{
  "moe_layers": [0, 2, 4, 6, 8],
  "num_attention_heads": 3,
  "vocab_size": 38385,
  "attn_scale": 0.181,
  "init": "trunc",
  "init_std_up": 0.036,
  "dataset": "wikipedia_en"
}
Below are experts of layer 4 (counted from 0) of a mixture-of-experts language model. Rows are named up (a neuron's input weights, with its number) and show model dimensions 64-127. Each number is 500 + 25 x the weight over its row's rms, rounded and kept within 0 to 999. Numbers have three digits each.
Before each expert's rows: a language model's description of what the expert responds to. This comes from a sample of Wikipedia text that the model never trained on.

# expert 11
It responds to: Bare space tokens in tables and prose that come just before a number, often after a pipe or colon, e.g. | 31, in 1840.
up0:522493522477483476524477461507519513511532513458508499540514515451550551536504520513483463486515502522502448568527420493492514483489499452494497526498486498511486514502524513466509518543489475
up1:465499464489479488494475512508548473469551497506473495496494517503510515485523516485494441519467515465455508493469539516480492518511526493513510489480482537492518483489524537515505481500463504
up2:519424487465526513530505447529514493458524514517508494515488511489487543462513494515479513502515480519491522451494523520499490538479471535529501547459508489551482505495532477467497515513476481
up3:514522509463531548485504495498481500506488503526495486498523510518515509488443485512502494536500499499539543492475527530495555499464526496504482468444472510478479501449495494519514548462497453
up4:493480483500490521481439505483525509527509511473477471480501447465501573556536507492526537508504499489532504506461473523496476494471485456545492482490477557511565471472474488495453535506514503

# expert 28
It responds to: Wiki heading markers at section starts, table pipes, and sentence-opening words like The, In, However, According, During.
up0:457465465495530514485493504470438498466533493470510492489536499490503506487503502497518533496465518521482488499462488499504541498507469464492524460509459556449510490490528500501501487453508492
up1:505549548514530510493518472487444466529504485490507525497523508520465533541528515545523505504560517461492495477507499528523454485485486493502490549529561487482523496533533496481483503496504495
up2:491502516480482490474522482504492520495526519496508469482531507482530535482524497478510540521507501543515525482505501502511502479505490468479512492511491499523447502531527458479499494554496494
up3:456509488516509499523532470490482516523448455490473473522503540527521492535487522537481499493490523501537491549518488480560551512479469468520461496476507534478508487487471481506491461514483483
up4:466518533505487501486523461480482503540507469513472481484471501504506462548496496487504519490477514482517454494504507496476458480495496485552467527493499521512493481487513502526489517547522487

# expert 20
It responds to: Forms of be and have, subject pronouns, and adverbs like also, not, only, as in "the station is owned", "reviving it".
up0:509497565480515498522540500500467517483505517491469500487462503474476518464530476498536475530490509510444514489471520535492508423485545492522523513541497507536448478489521507458484473505474530
up1:500516498470510485482541510487465499489520493470496470485516490545472492504535507524493509446480468510461467478550528470526482482528519491485526502489530529481489504482518506510494482482521512
up2:552474523446496504436491500520510549507504486521489500554527468492507487502509502476536511526544461498495505524504534502508498530533518476509494501486498487485466483500495539494487463466525472
up3:513504548462540534482503521478530475486502493501506500530451493520514472470516485467476496490538469494466509468503492478461471481500506500462500505509489493506526541494466513515460485508481497
up4:491526472490508502514447489500485509483538526466482496439488504489506508527492477521506493441512542532486548469470514523475480512515492482479534476534532517560466550489521459500498477522503494

# expert 26
It responds to: Korean, Chinese, Tamil byte pieces, accented letters like á, ö, ō, coordinate seconds marks ″E, ″W, and odd name fragments.
up0:481499561482475473518509473495484477445512533502528528485520507432467487475502519463516540507536502491556542449513493533486498493510521504495498502479545564513464482500504481485516509496471484
up1:518490512436466477467499469499556532495497478489507501506481535551501478494497506485497509518454450516480514531527512496488487489535450510523483479527528462542436517512434529526503510508464489
up2:516506447455477466484544540478443480445515539500482466493527511542488517505482467479447509533516496501484491462513479462485503506494502527494495524536525521474504477504548546483502495453517472
up3:451508489488499482524522468481505502478558474469503514522534497491553481525520503488479516446456530552467540482514442454538522524494498506465538479502518502483505478501514486521463575529488477
up4:513541497412527524507553485502521485481537476502537544508488512507501455507506525478515497488491505509517539510540438512516513509474487468491488501519486513481510538489458509497525467508502510

# expert 2
It responds to: Common nouns for fields, activities and concepts, often with suffixes -ity, -ation, -ing, such as education, control, vegetation, liquidity.
up0:516541498518496470464519528504480517511514541506529470451502468522501506461495519475515506514501523495536499509540504479475536506524527481478539500502503509519515557533511461492502496479538521
up1:507511491489465523516508493481466515493504522480538538478503502481466515523495500473523489452528533525520487495516541534520512483533459496522492470513512470529482517525490513474486473506518462
up2:459478526511489512480538508482508496539548493495516505535495509483528469495484487491451494517484521518512491530512465511472464479499506541484536517509487477497501536498526505475502469521477454
up3:489479481544500509457487508501434504500479445528516531488493514505496533484505476516499493523479488487446485492523526532468508532493522507474508527528447490499455494495536520506484532505487460
up4:495525481466539517521524463481498475472483484495486499528512530489501477504484519525462537533524435522500469481494510535515504445513489524484491475554519447522508532518504480474483504475519496

# expert 24
It responds to: The words of and the inside titles and proper names, plus place-name starts like New, South, North in New York, South Carolina.
up0:506517478553500463489466509515472468526545524508478494535477455483514479484520516521481502507509496506527515484472471497489487485514481535504521528517482507508439525475494513498494483486495484
up1:488443502534517535507480479535508508517442530470554488523510531534481471449531528468547510503464494538465514484465445506524472472499524491526524511497489479529500512451459527516516498501497474
up2:456486457508501489487502504487538470495516460482536493528552513487492517461504545476512451516491552474449486488460503447514500500469515517514496539505508472560545497534528527476476518531555503
up3:478485502466480503507517493534538495476528505491536498476507484515521500476525504482455501475508519460492473517493491501527513504539533493484495507501501524475534498471470564481493529522504518
up4:518473504541488510472524517521524555552538515471526528488474526474490541489495501515528520546537507452465504501522507471471487535459514486503505522539513487516534492504436511527482462495476472

# expert 13
It responds to: Periods closing sentences before a new one begins, also list-item hyphens at line starts and abbreviation dots like No. and D.C.
up0:485498444504460502469491516475483492485488495480519480508544532491485492490503555507509440484480498440484470479488511509493501476488494476489502535523456499537488482464511514528479503510490512
up1:490526515473481541485496508545496467529493502472481534484544500471511536498496531520479533523487484519484485497479517513531491476522529511499508485493491463534475491475481478476498484482533504
up2:460502507484489499532532486452477507506495469494480497508441523512518436508522500540474507475478519530494500517481539459523494529505527485490523475495488485507514500536511493517512498487515478
up3:516496486507476463487521435539470538523550521499507506470506523523517503502517495487501500515447500483549499504517489493537536499530475455471510498537484472528469487491500512514540539475494501
up4:500494503490503517529507506474482491499485517522526485478505467472487447501549507510524502490464460448481481510506498509489456515488516483504471460489487525481459519466490467468496455496525465

# expert 38
It responds to: Prepositions completing a verb or noun phrase, such as win over, ran for, died of, converted to, fixture with.
up0:513461483501481501530484545498529529493535495470519513503484495521473533501484507514509482515499517487555528451494510516453517474539547518533511475504490503518539545478506517527459518487496523
up1:545522499503504488518501513508522533501492465470501508513521489468471477535475537525511516495513492508512528497492496477544478503531495487458504479515461473503499529519524518449467509513512508
up2:472516567480474541510499475542469447494500499463480502484494476484498464519482445508518506482496490478491504520479541496514493498506560518502534500520506539506522505462511535503516492522515487
up3:478476489527468526554517494489514510478491554471498472521552505452507478517481485500484518507484494530483486527528504515551540505500529516476509510515513496514533540558523468506495501510506544
up4:477469508515528493492520486481498511512486476489485509436469451511482480527479535516494548490491516508510471511435507508488511519507481502488466521545517529541523497525497527465498507516474514

# expert 16
It responds to: Prepositions and articles after a noun phrase in running prose, such as the side of, manner in, proportion of, across, throughout.
up0:500490510514479486533497462498467532507444537500523539511446523475510495528507487533479522512537564548510501496452479512511469537540481472495513491510515544492549484524500524504513479506504465
up1:487496458500507497510474521479452456518517566491509492544521467515483472503557539493507504491464516513486492488502522454490482496517528520496520493491510499511478447523525495515515449507512446
up2:527526510534526533493509516495512501503549501513493518498505464489523479482508568506459518489509486504496481463489467503506458510501528485516511533451500471436520481457522536525506456484457467
up3:483473512499487537520491506477505480511460525463483488459528516505540498549480510449519509575523472525514475492495519476502512510510466494518474450476512534509478517501518503528451442499457457
up4:524494524482545537534503464505536487488479491457468506471472519529446527441505479504495507482512564462534532511483462510541464550517537486497486465497516470522489483497500515519470493566489497

# expert 43
It responds to: Standalone space tokens in tables and lists that come right before a number, such as scores, years or ranks after a pipe.
up0:471509466499474471505519493478514505476481524492516530460466508514534500504484481514517502488510470514485524492488533451530525481537518515539504503474476515456490500497564510516468421505534520
up1:499482505488479519519478486494510443471517463531500472486503500495504484475530527511487515438465460491531496491519515518538524506458459537486491506504460478455463456498484504511507572476538539
up2:529501468473504527504498474546493469478536517510511515486521501502486501492526493503502495503506540511484447527509512465479448480506518482541520486494541488485494483533492485516497463514532500
up3:532489489513490504517485525497500491483473515500477493522564493479511488519500515471510474553513478506488532517521527478497503495521526488476505496527528494493500510507502482452515503471518532
up4:479531509526474500476503501494545523488472487447554543488463484481472499469576494467418513475572540493492532536530475507533474469520477497502544505513481502485510491501486523458510482539510529

# expert 6
It responds to: Short subword pieces inside names and rare words, such as al, or, an, plus age and born in biography birth lines.
up0:485454472530461462473552497481517493458504537483484508484538524457455486481488509461512485476501518470515498521479511516473515536486517468448496498478467452476531514495540515523517484508511463
up1:505522499478516480497527518514521498537509436489465518526511568492477474507464505475482483495516513482505524506485496506498461473515481478492514482531482501518469501482492481514450487492542541
up2:499474502498505478469511486488515496478474515484520504489489529541513475481506523532461510517516501481473490543502529484495526544475485479504557528473515497491521488520530495478524486531515441
up3:549548542533527533496551487525545535505528481496469522488491504506506530506522508465480475498491487495522534499511476464491513519508508553490521489509491495532496502467503519515537490488512493
up4:513506522439530496469516494495480552512509494520512485500507512496457519466480542486441483499511535509478493492511526470495450449509454539454487492485497505443497487528490457526491496483433487

# expert 27
It responds to: Nouns heading a named entity or noun phrase after the or a name: band, station, Committee, Squadron, team, area.
up0:521492519471515476466521526476517478488498477499484535491484526521492485505500499525495554439492493486521504506517502495547506502496495523478535517498475507490469505456478477509527524468508451
up1:503494566536502473489512493519435519465491492489487540495498468514461516483482517455493491501496509494530467514516458475461490444505527496483504550536500500506519456496491475490468518500533473
up2:494495528472493477507489513525545516466486541505511499505515483467512475526503500521504466488502497532493531515506521517513497465496505475501449465495538466525443460508482538495503532521527452
up3:521509510481513501500501527495472496486506521508526494485505504498482537535492526495495518491554505486521486498484539538485531496489482474472487495506486479492487527520500482498528511498500489
up4:488458491452503511479518468474521519476451492489485501507529445490470460489495542488478502491467476474483498471480497490515497505472536523544469494499463462499499489482522513488506506467521506

# expert 44
It responds to: Capitalized first pieces of non-English surnames and place names, such as Kh, Sh, Y, Z, K, e.g. Ajay Khurpe, Hafizullah.
up0:482510466523546505516484484469465512520498505539469550467499513499467530549486548500463482519522517513468503471517537491493544520497518510494507476491484512489507472472469522473488563515489454
up1:489496484475494505522500525488501517502487494480505502575473460453485542473496510507463481516489540487444519527508495521537506476451478542490504520493504519512497483501495482515506483499507458
up2:522531484477492506593479488471510468499482519496505517475475477525527501468514494532496518512426524515477474498472506485502512470479458455511447489512507536505507523508515503506488509516492479
up3:480496510502520498485521503486474490512529478509505514534517531454499519537494538483472482472517537508509474487489537542459516478475492476485492519540526439549502459489532495487549515496508506
up4:477501459531533445485525488503515473428489497510496483501470520515533553484453494524449495549507506534491522485505505478500477514493498512487514506507439497523470494524506484471499481486474495

# expert 4
It responds to: Final digits of years and dates, especially in lists, tables and time spans, as in 2015, 1996, 1937; also century, ago, BC.
up0:489543515494541494488499508491496515543541498493481501493460490514515535483517458532521471516486483500456496490525478486485478506469487483513480556475510509503534525528481464559506512468482485
up1:503498481451471503503471519492483510480477508484501515468444454450467531499545495510498522513516495481525492512531477491510489519520522507473482465504538468528494488527490511533538485532548457
up2:509523533477471498427502527485523478467496480525478489516510463488496524489480504519450496519486541484493456480507535514497507520450467505492454507522482519495493514513527536482542468479549547
up3:494464500532480501498532483497467513525477470502500489557470529565501474480539484537454504448486469508511503508497554503485515503507509534470469533513493482498498509525521482458567511489548466
up4:525541534489532506461527487523509491488511515529511477500518507523490498494528468529512471496533539499480486533471481492518506489466530483499453511488518488514512481500500493497508520485559515

# expert 61
It responds to: Digits inside decimals, coordinates, statistics and dates, such as 45.24194°N and 3,171, plus spelled-out numbers like ten and hundred.
up0:474509493515529496475515455456509486475447506489518462510510525472488489466528494492531491456507513480522492467484529449521429493483497521498491475534536487487525527494519492545502520465502505
up1:491511448466475524531525479493510552548505459458493478511494519511497542515532482503457493542495496530522472482496473497501509463552521502493506510522522544488491496539489482495500490503516539
up2:525518549456479502488491497523513528505481536499502527502500482495506517455508480457496507497480524512464475504489544473519544477532512505527548495503483535445496501510538483486491466484511477
up3:448528508460476495537506546530515520498509520507462549521501447480452524539518532485489495532449507499537503504473498503500481468514496537500496495499472502453478440522524499512454507542486511
up4:502495497484496517509473526510516471488504460511525482488490489464514492511520499540492470463497504518486469502504506511525514454552461538492476491509479485484464514518485545489492517488511511

# expert 9
It responds to: Word right after the, a, an or 's: ordinals, superlatives and numerals like first, most, another, top, often before "of".
up0:515514507493494506529512525491475495479501478534445481506483444474451528489513520530496496494464495502523492529505490519439489518501527455464437528498472495484495483494491508529524518484509459
up1:516434506448484522487501478516496526524458498495529485508464497493451505458499486514488486523507530498498478516487504543468511543533539518508494509470527503504514500464531514448521486513516482
up2:512497517494485497482526490490527476508509475440492542455503493514519478473508505551512503520489473481494472459509517492483478500508548474484493498525486514521498488499489526459483502522527528
up3:489465506471523477476490513461495487497495458496563516545544492521531462465516485518492513468488503475488506526470457534503499524487538530503468494510497506527524470466477553478558507508478477
up4:527480474537490439475491491458544479504518514474505543509479502531566498487494440527482480517524532518496469548521547503479520516434534489524513480524498508496540421507503528477531489505507472

# expert 15
It responds to: Middle or end pieces of non-English surnames and place names, often Romance, as in Bracco, Estevez, LaPorte, Rio Grande do Sul.
up0:519493493500458516500501487476473493499525492521507502489466515517527472502521548480462507499470483511505510482508517534502509478504478506488511501489532509494506485456509492496487522524545482
up1:540455505490497492482500484533487529507556531546521485502486496482533504494515477521460475505490520495502474507559488547476503515508452528442504504500497549520496507484464480505500509550513458
up2:450482505492482542514500449503480498523472489471466472476470492510473521539527493520459557508535505505488517481454538501461529502482523532485502476510551521457501486490510482539528459492477469
up3:520515458496508498521476545528509526523534510471486440509512487501555502483503486459485459449512516534497497511447515528465488507487479495469458477461484473493532495493498509489539494551447480
up4:502501548495525482525519504489480505516536511479511482524537464519496495499488470512510470501487484490485500439467537480523527504528464530530470527498462494505499489499453514506473453446506487

# expert 31
It responds to: Single capital letters beginning a word split into pieces, often in table cells or after punctuation, such as S of Silliman, D of D.C.
up0:489500484517551498476512506500491452496477515502468529518482536463491520461463509500474560514540509483502468492496541491497484484561487452495491505506479461528512461502512471504523501461448551
up1:462543463489534497499521509515493561521491483481496482502510499477504443506546513500470474469462533517496570565490466452510470514504506498508500525486532459496476518511515486506533466529459504
up2:476452491514497461481515470529515513497536500513500459504505508480507473508511492469491528504466506452468473495514466498532484512511499543473466524535524505510488439486454468533450471541447523
up3:499451521540470499495468498515490504525505499489506481520501485530441529487489526507464503551508517464511510513469556455480487491515444549470534493500522470488511482436483500520481520513525489
up4:530537477510496498524495526473501512500531506470497473453533495493483500489476532523452487510497503556468497464518577488472526510490466521529494510509472474533495547482492474456511509476468468

# expert 32
It responds to: Word-final pieces of taxonomic and foreign names, such as -ia, -ensis, -us, -idae, -ine, in species lists and place names.
up0:483483493520504503480485486506494503480506511482536526501510523464505500513502524478538495498523500541484445518549497538470456497528464449451478502500482469523484522481494491486505514506529528
up1:517538501520538521552503473501482466523508525516487499495500542473503480524506505505476483526497487536509549494488531509469496471477510490483524550523533524495470519512528466553504492522469528
up2:545516525497477482515467467530475556496471528490470501496491459490520519491522500514485502519456481477490517508528553501482497528481473508546514507501529509481519510500471514487463457500531482
up3:452490489539492487484519479504499483532513516496468510544472504471493517530522552481509500482514475516513501471504543540497518541493494504482501523493483499450467493539456486470471501480509507
up4:497485522519500549465505495477547534508467535487540468489516485494520508478542520491502490513464475502522494494496526508529514476466465492556512488495503496495532502502494474533456478516493507

# expert 12
It responds to: Individual digits inside longer numbers in tables, catalog codes, coordinates and years, such as 9 in 99, 0 in 1950.
up0:490505489514501501490506496477515501481501485497460501518533541513500507501501443473495503486469512498573445529470499553492501478506518521465562519461494520498476487511462493533431519517525480
up1:504521491507514504469491501494504529467528503514509507544493533500486505528531488507485520541444511489454506550484483502478521527555517520498479511530548486509491489515495478490505496528513483
up2:468515504471484491495476515549476493539478528509473521502500528522513485503493499478467511550498528511525468491523496481500503535527462526506494550458507484478521495508507502493484455509504520
up3:535538500492489473483516500450468484532479491530530514516504478523526522501495499514483507492490472511473478515502479495507517535493527522475490477506491495467464485498507510545512483500506500
up4:502489528520540458511509520492482502502515497525512511482504530545510516530491512446495451505530485489497485516532497506467520522491540500528471475522510499464533462538502529486432479513518488

# expert 18
It responds to: Plural-noun modifiers and quantifiers such as several, various, many, social, political, and the head nouns following them in prose.
up0:474492526530504469534494543528486505506503495503497484515510481496486514488553522471517499480532500520499492513544526508513471519505478486481527465495481506510492526482520503503514470561502488
up1:488483489539515511525518493515522512475480538520526489503486486544459500494476477538504533553478510513487507509494485506508521510492504527518470538551468466488472557522479530479521513472490490
up2:478478531483503491523517546499499469503494482525521461483509448516531511499487449486472446535514544509489481487486487498501470491523489493541538511485503454530488449453513492524495478504482567
up3:530535497496526513563488506503488462529502512515528506505478487501569517486445502484489529496465533478517502472502498520471492485478539508487477486490502492506516522502486510495469444476488501
up4:512506536465486473512492515494521527481461504502526507485517484480510522504512473553518544487571538492518519503499510482506475512530540524473505473539519531472536548470482517495484500494521537

# expert 17
It responds to: Past tense verbs and participles after was, he or a subject noun, such as used, won, released, directed, found.
up0:462516502495523481526508496480499523469482484554467564480458529480483497497534523542485492491514556503503501504471488511535505503479486481453490514456496485519517489480473476462522483504482521
up1:534505471516508489472517508502465501503457470539492478466500475479438511487472507503495481517462490487582501491496475546465501453504511500526495520507501452549529491507474523493493523479483489
up2:510527519487483531537457482479494508496447523460501501515528496481468487538473476508505498506525535509504491508459529495502509502505552479508498472545555505498494533529519473467509512455495472
up3:458481526489545474489503467497514486467499531495500519493522468476470521491533489492511535499493484439493482497536468501511440506543503455501503513519436509510498493489488505457535521511494528
up4:491473533524480497517521467453516526486486490522537505526502488509511488499529473519511518501519487506497465507523521486522509501504450489559490489461482550529530503555517437490495525478507451

# expert 22
It responds to: First pieces of unusual proper names and rare words, especially species genera and foreign names, such as Cryptocarya, Anchises, Smotrim, Cajamarca.
up0:518472510500511494526492470514506526493523511518484462539457470458481529501468557459492504517474533509487523513511539473483517507508488518517493481492512450506515502524461527496539532522509479
up1:519451502512551484513495471522525518513473485551536508540514503505482475482496495523525472488507544500500470449512469438457524457488484514451471556505525517535545532479475474475565526511522519
up2:490517468513485476521541461526472514493497487495515463512469523525520491544541454531527483507483471495526547486525504581469519512463481455514528521505510521508518461470501482532519515512506515
up3:485501500519485505490494498509472466491481534485470448510459479527527509482506547523464478520506491523476487510492493512496529495530484487466509458515458515525495467511479505528498504479485451
up4:511473500515514503485503476513497563500545485477506493515507476504528524514507490497478487490441552524517539515526511489516483483504518503475478538539480500496509491522504528510501508501474480

# expert 37
It responds to: Pipe separators between cells in tables of track lists, sports results and election figures, plus semicolons and dashes in similar lists.
up0:470466523493517504454539523463499461469531494515467512528483494505461484476500523493519504515517505485509502475516513488481487494495483473521517501509526523495511536517496521482488512508524522
up1:503520482452492506463515542472508497509529477537463475481532467454471510526478510494509450478551461454485469500464525515460549491509453483510498479519488514464538532513481455487505507478508476
up2:503498488506469482515503502467439522533477518506502487484461516466529497548506534560496521536517502514500492515466457534482460517504505535527495504490464464488476451458465513492516489499522485
up3:463468482485521462514512491509518489460441517509510504589498487527485477426542510462494478488532537513517483482554491507514498518522529507495485546451476517467534522498501520464463471512475507
up4:514481474492503526521508524483532512507494483541492524508486512511434484444479469525471490529524506511502472499546484501483501462456496471473483504519516469498514504488505497553522518466517461

# expert 19
It responds to: Second pieces of place names, such as suffixes -ville, -ton, -ford and words like County, Haven, Lake after New, San, Salt.
up0:549472526488504492512492541510497504485519477530497474483511516505473501516482476482463497452514493515487485501540499496462520558525506502519503493511464507474491481472481501473529469487542503
up1:485514514488552498502507519505448503502539556517499505552477556495499516442466555489481537533542495456544514510481492543486543497462521497503458508506510542463498567491483536538499510508494530
up2:491505500462468469473497479471481517504466501538516490495465493497520505489473484549498476537488490478448484540501512484489504493499469524467487476527474554476483481483506462520502501481508530
up3:535491502510534475485505462525518516478491496502471494488520511493484497504525483476533514497519462520528524492529490469502519474550546488522491471493536507467522514534533467535525476506509486
up4:446502481514501517542473482506469508522504500460528485473530468466511482513481509491490520509512481499472482500538467515506478503549464507507464476508493477515452493469492470495465483473492545

# expert 48
It responds to: En dashes, hyphens, colons, periods and symbols between digits in scores, ranges and times, such as 3–1, 2017–18, 1:49.
up0:518520496437469496534532488519555518464534478520527519531445533514491446469533523551506535499486488509523492487493487519506448553503528514479516479486516516529515480499509479517483483465488473
up1:508460495480557493490501472472547527478519473421476507539481503526493486497480490497518447494506504492471479470459492517525506517475491527454531457434514486517536483478546520498486486488538513
up2:534490528498523448465490505482480460517515492486497486527539529514527554562486468501538546511478511496517505500494480520497477487448533459500496470492489478493510499532499507474493505496482520
up3:488469536500496501488498482478531455504501483493505510529481470509485504483505496484502501513520528508490525505475486495513478509511490518518494457496528471474539511475487487487481539502523463
up4:550486479474523467501507534536536501500531522491533512511449511530449497480506530555505552500546478490491483473546528501511535534485496507499495518523498463498507491445494489550458509487532502

# expert 34
It responds to: First letters or pieces of lowercase content words whose endings follow, as in craters, banners, choreographed, deteriorates.
up0:491503479499561514481496518463484495499473518524512507499467562471486544493470503498509516535515486462473502491499511469503508498496517496462498473487454506510521485527510510511458522500506521
up1:498477510527530479500527475512485472546515476506467529486493497507522485529516502457494517519492475502448489473538546515515523470469467488510503469513528504476554499525496491490499484531546525
up2:495476471510497550449501518490510538472531525488548505485511503558498481491513560499493548518528502505475512479451522485478512480488531504530493467524453532488500493516479482463493481487474485
up3:479485482527526511529526498463511512543537489491485503487500538525504497505505503472534460517495473522490492498507494471504492507499485522493477455480456498514484519486534524481519444486447532
up4:507498483469509532494569460492509513490490508518522520458489497534530519462495534530499510516480504496480474549510483521472537468502497464484475472529488513522542499515500492482478444482504467

# expert 23
It responds to: Nouns right after the, a or his, often abstract or work-related, such as role, goal, career, song, effects.
up0:462483548470502528485526477488474532474529548510463516475499529567512511472533540531503492507512521483486495508536493514490473510490467474453480517541478507475525512480473507516490488504507492
up1:486515499503488479502499486484510496542536513483520507539535482480493498444516467511491501522525505495536497553471524490493492507492526506485545539531490484474468495470552516519523486519540538
up2:483461497485512487507447454505490504474460457474522485499486481465518530498463513516557522486537525513584484527542521523529512505504506513489516474502526559526543463528483523493532482526560514
up3:500464533529519449502550437514494500528483449489495517463486485495522550516496540481466481510554520528459515500508499461507502516472487522538514531552531469531535485525516501556475546551459505
up4:490473516478575511528471531481451510516500531504545471458473460487502488473514488516498471511495524504507520483459502479494510480485516524538516537497514562485492467511564459542506518487476485

# expert 3
It responds to: Main verbs and participles after was, is, were, to, such as released, died, began, built, plus words after "as" like possible, to.
up0:505481489527527523540476497537514556503491484527526514527536528503474495492482515524512507480497516517460512491477506513490493501532514457423472478473512531496502536474531489524495489456533464
up1:527525481492526553461456491491473525527467488502519505537471496533471498534506476497484506517497470483543527483526468507527497537489514485554540477485518503461503498478476527485534521553504504
up2:517526508509512454504513502536456516525536479483544481470471520491468494521469490515561508525494552556525479498537467517494493498537494475477488477534490516505498542517511472491522499526490524
up3:507478510467456514486518531536487470518526524549494501465513502496478500498513504478498488523502526461493509545527506493471463495519496550521497532485478470510491477531441505478511486476506451
up4:521522485472526440517517499480453469509526491467467448486448464487503468518498450476488469526484476478511507523499497524504503544556433477535509512542512510537471535542492503470515488519530519

# expert 57
It responds to: Commas and periods, often fused with quotes or parentheses, ending phrases in prose, such as after "In August 1963" or list items.
up0:523474487524498462501519455493471521463504523445525514489544502522517471517509483509522514539531498475491463520561487491501482546530574491519537510527521517522522523499494482471521485523555520
up1:479503472531514555478552540500514486465486453512508562528507487498494495484486488526519499503529483537501512532458505480481509488491533478471525492537439499514489535507510539488499453539497473
up2:506486511514512527468514514496514483479504504467488509449470486477504501447503548447505476537457487491495493475491499501468464521490482521489565510499475512486476548484499498512493488491491472
up3:524491517461536503488448472477491487466480500499504535523499531491512524492507468509542482524501478515516508485527528480513501482514504539529485477477516495503493501447532521562508489466492547
up4:473500431487538507509504507460493515483505490475486510462500500530456472512486502513493484501467482521489522475483495509486489512507535520506491506508535540512446489523528497529512514514474494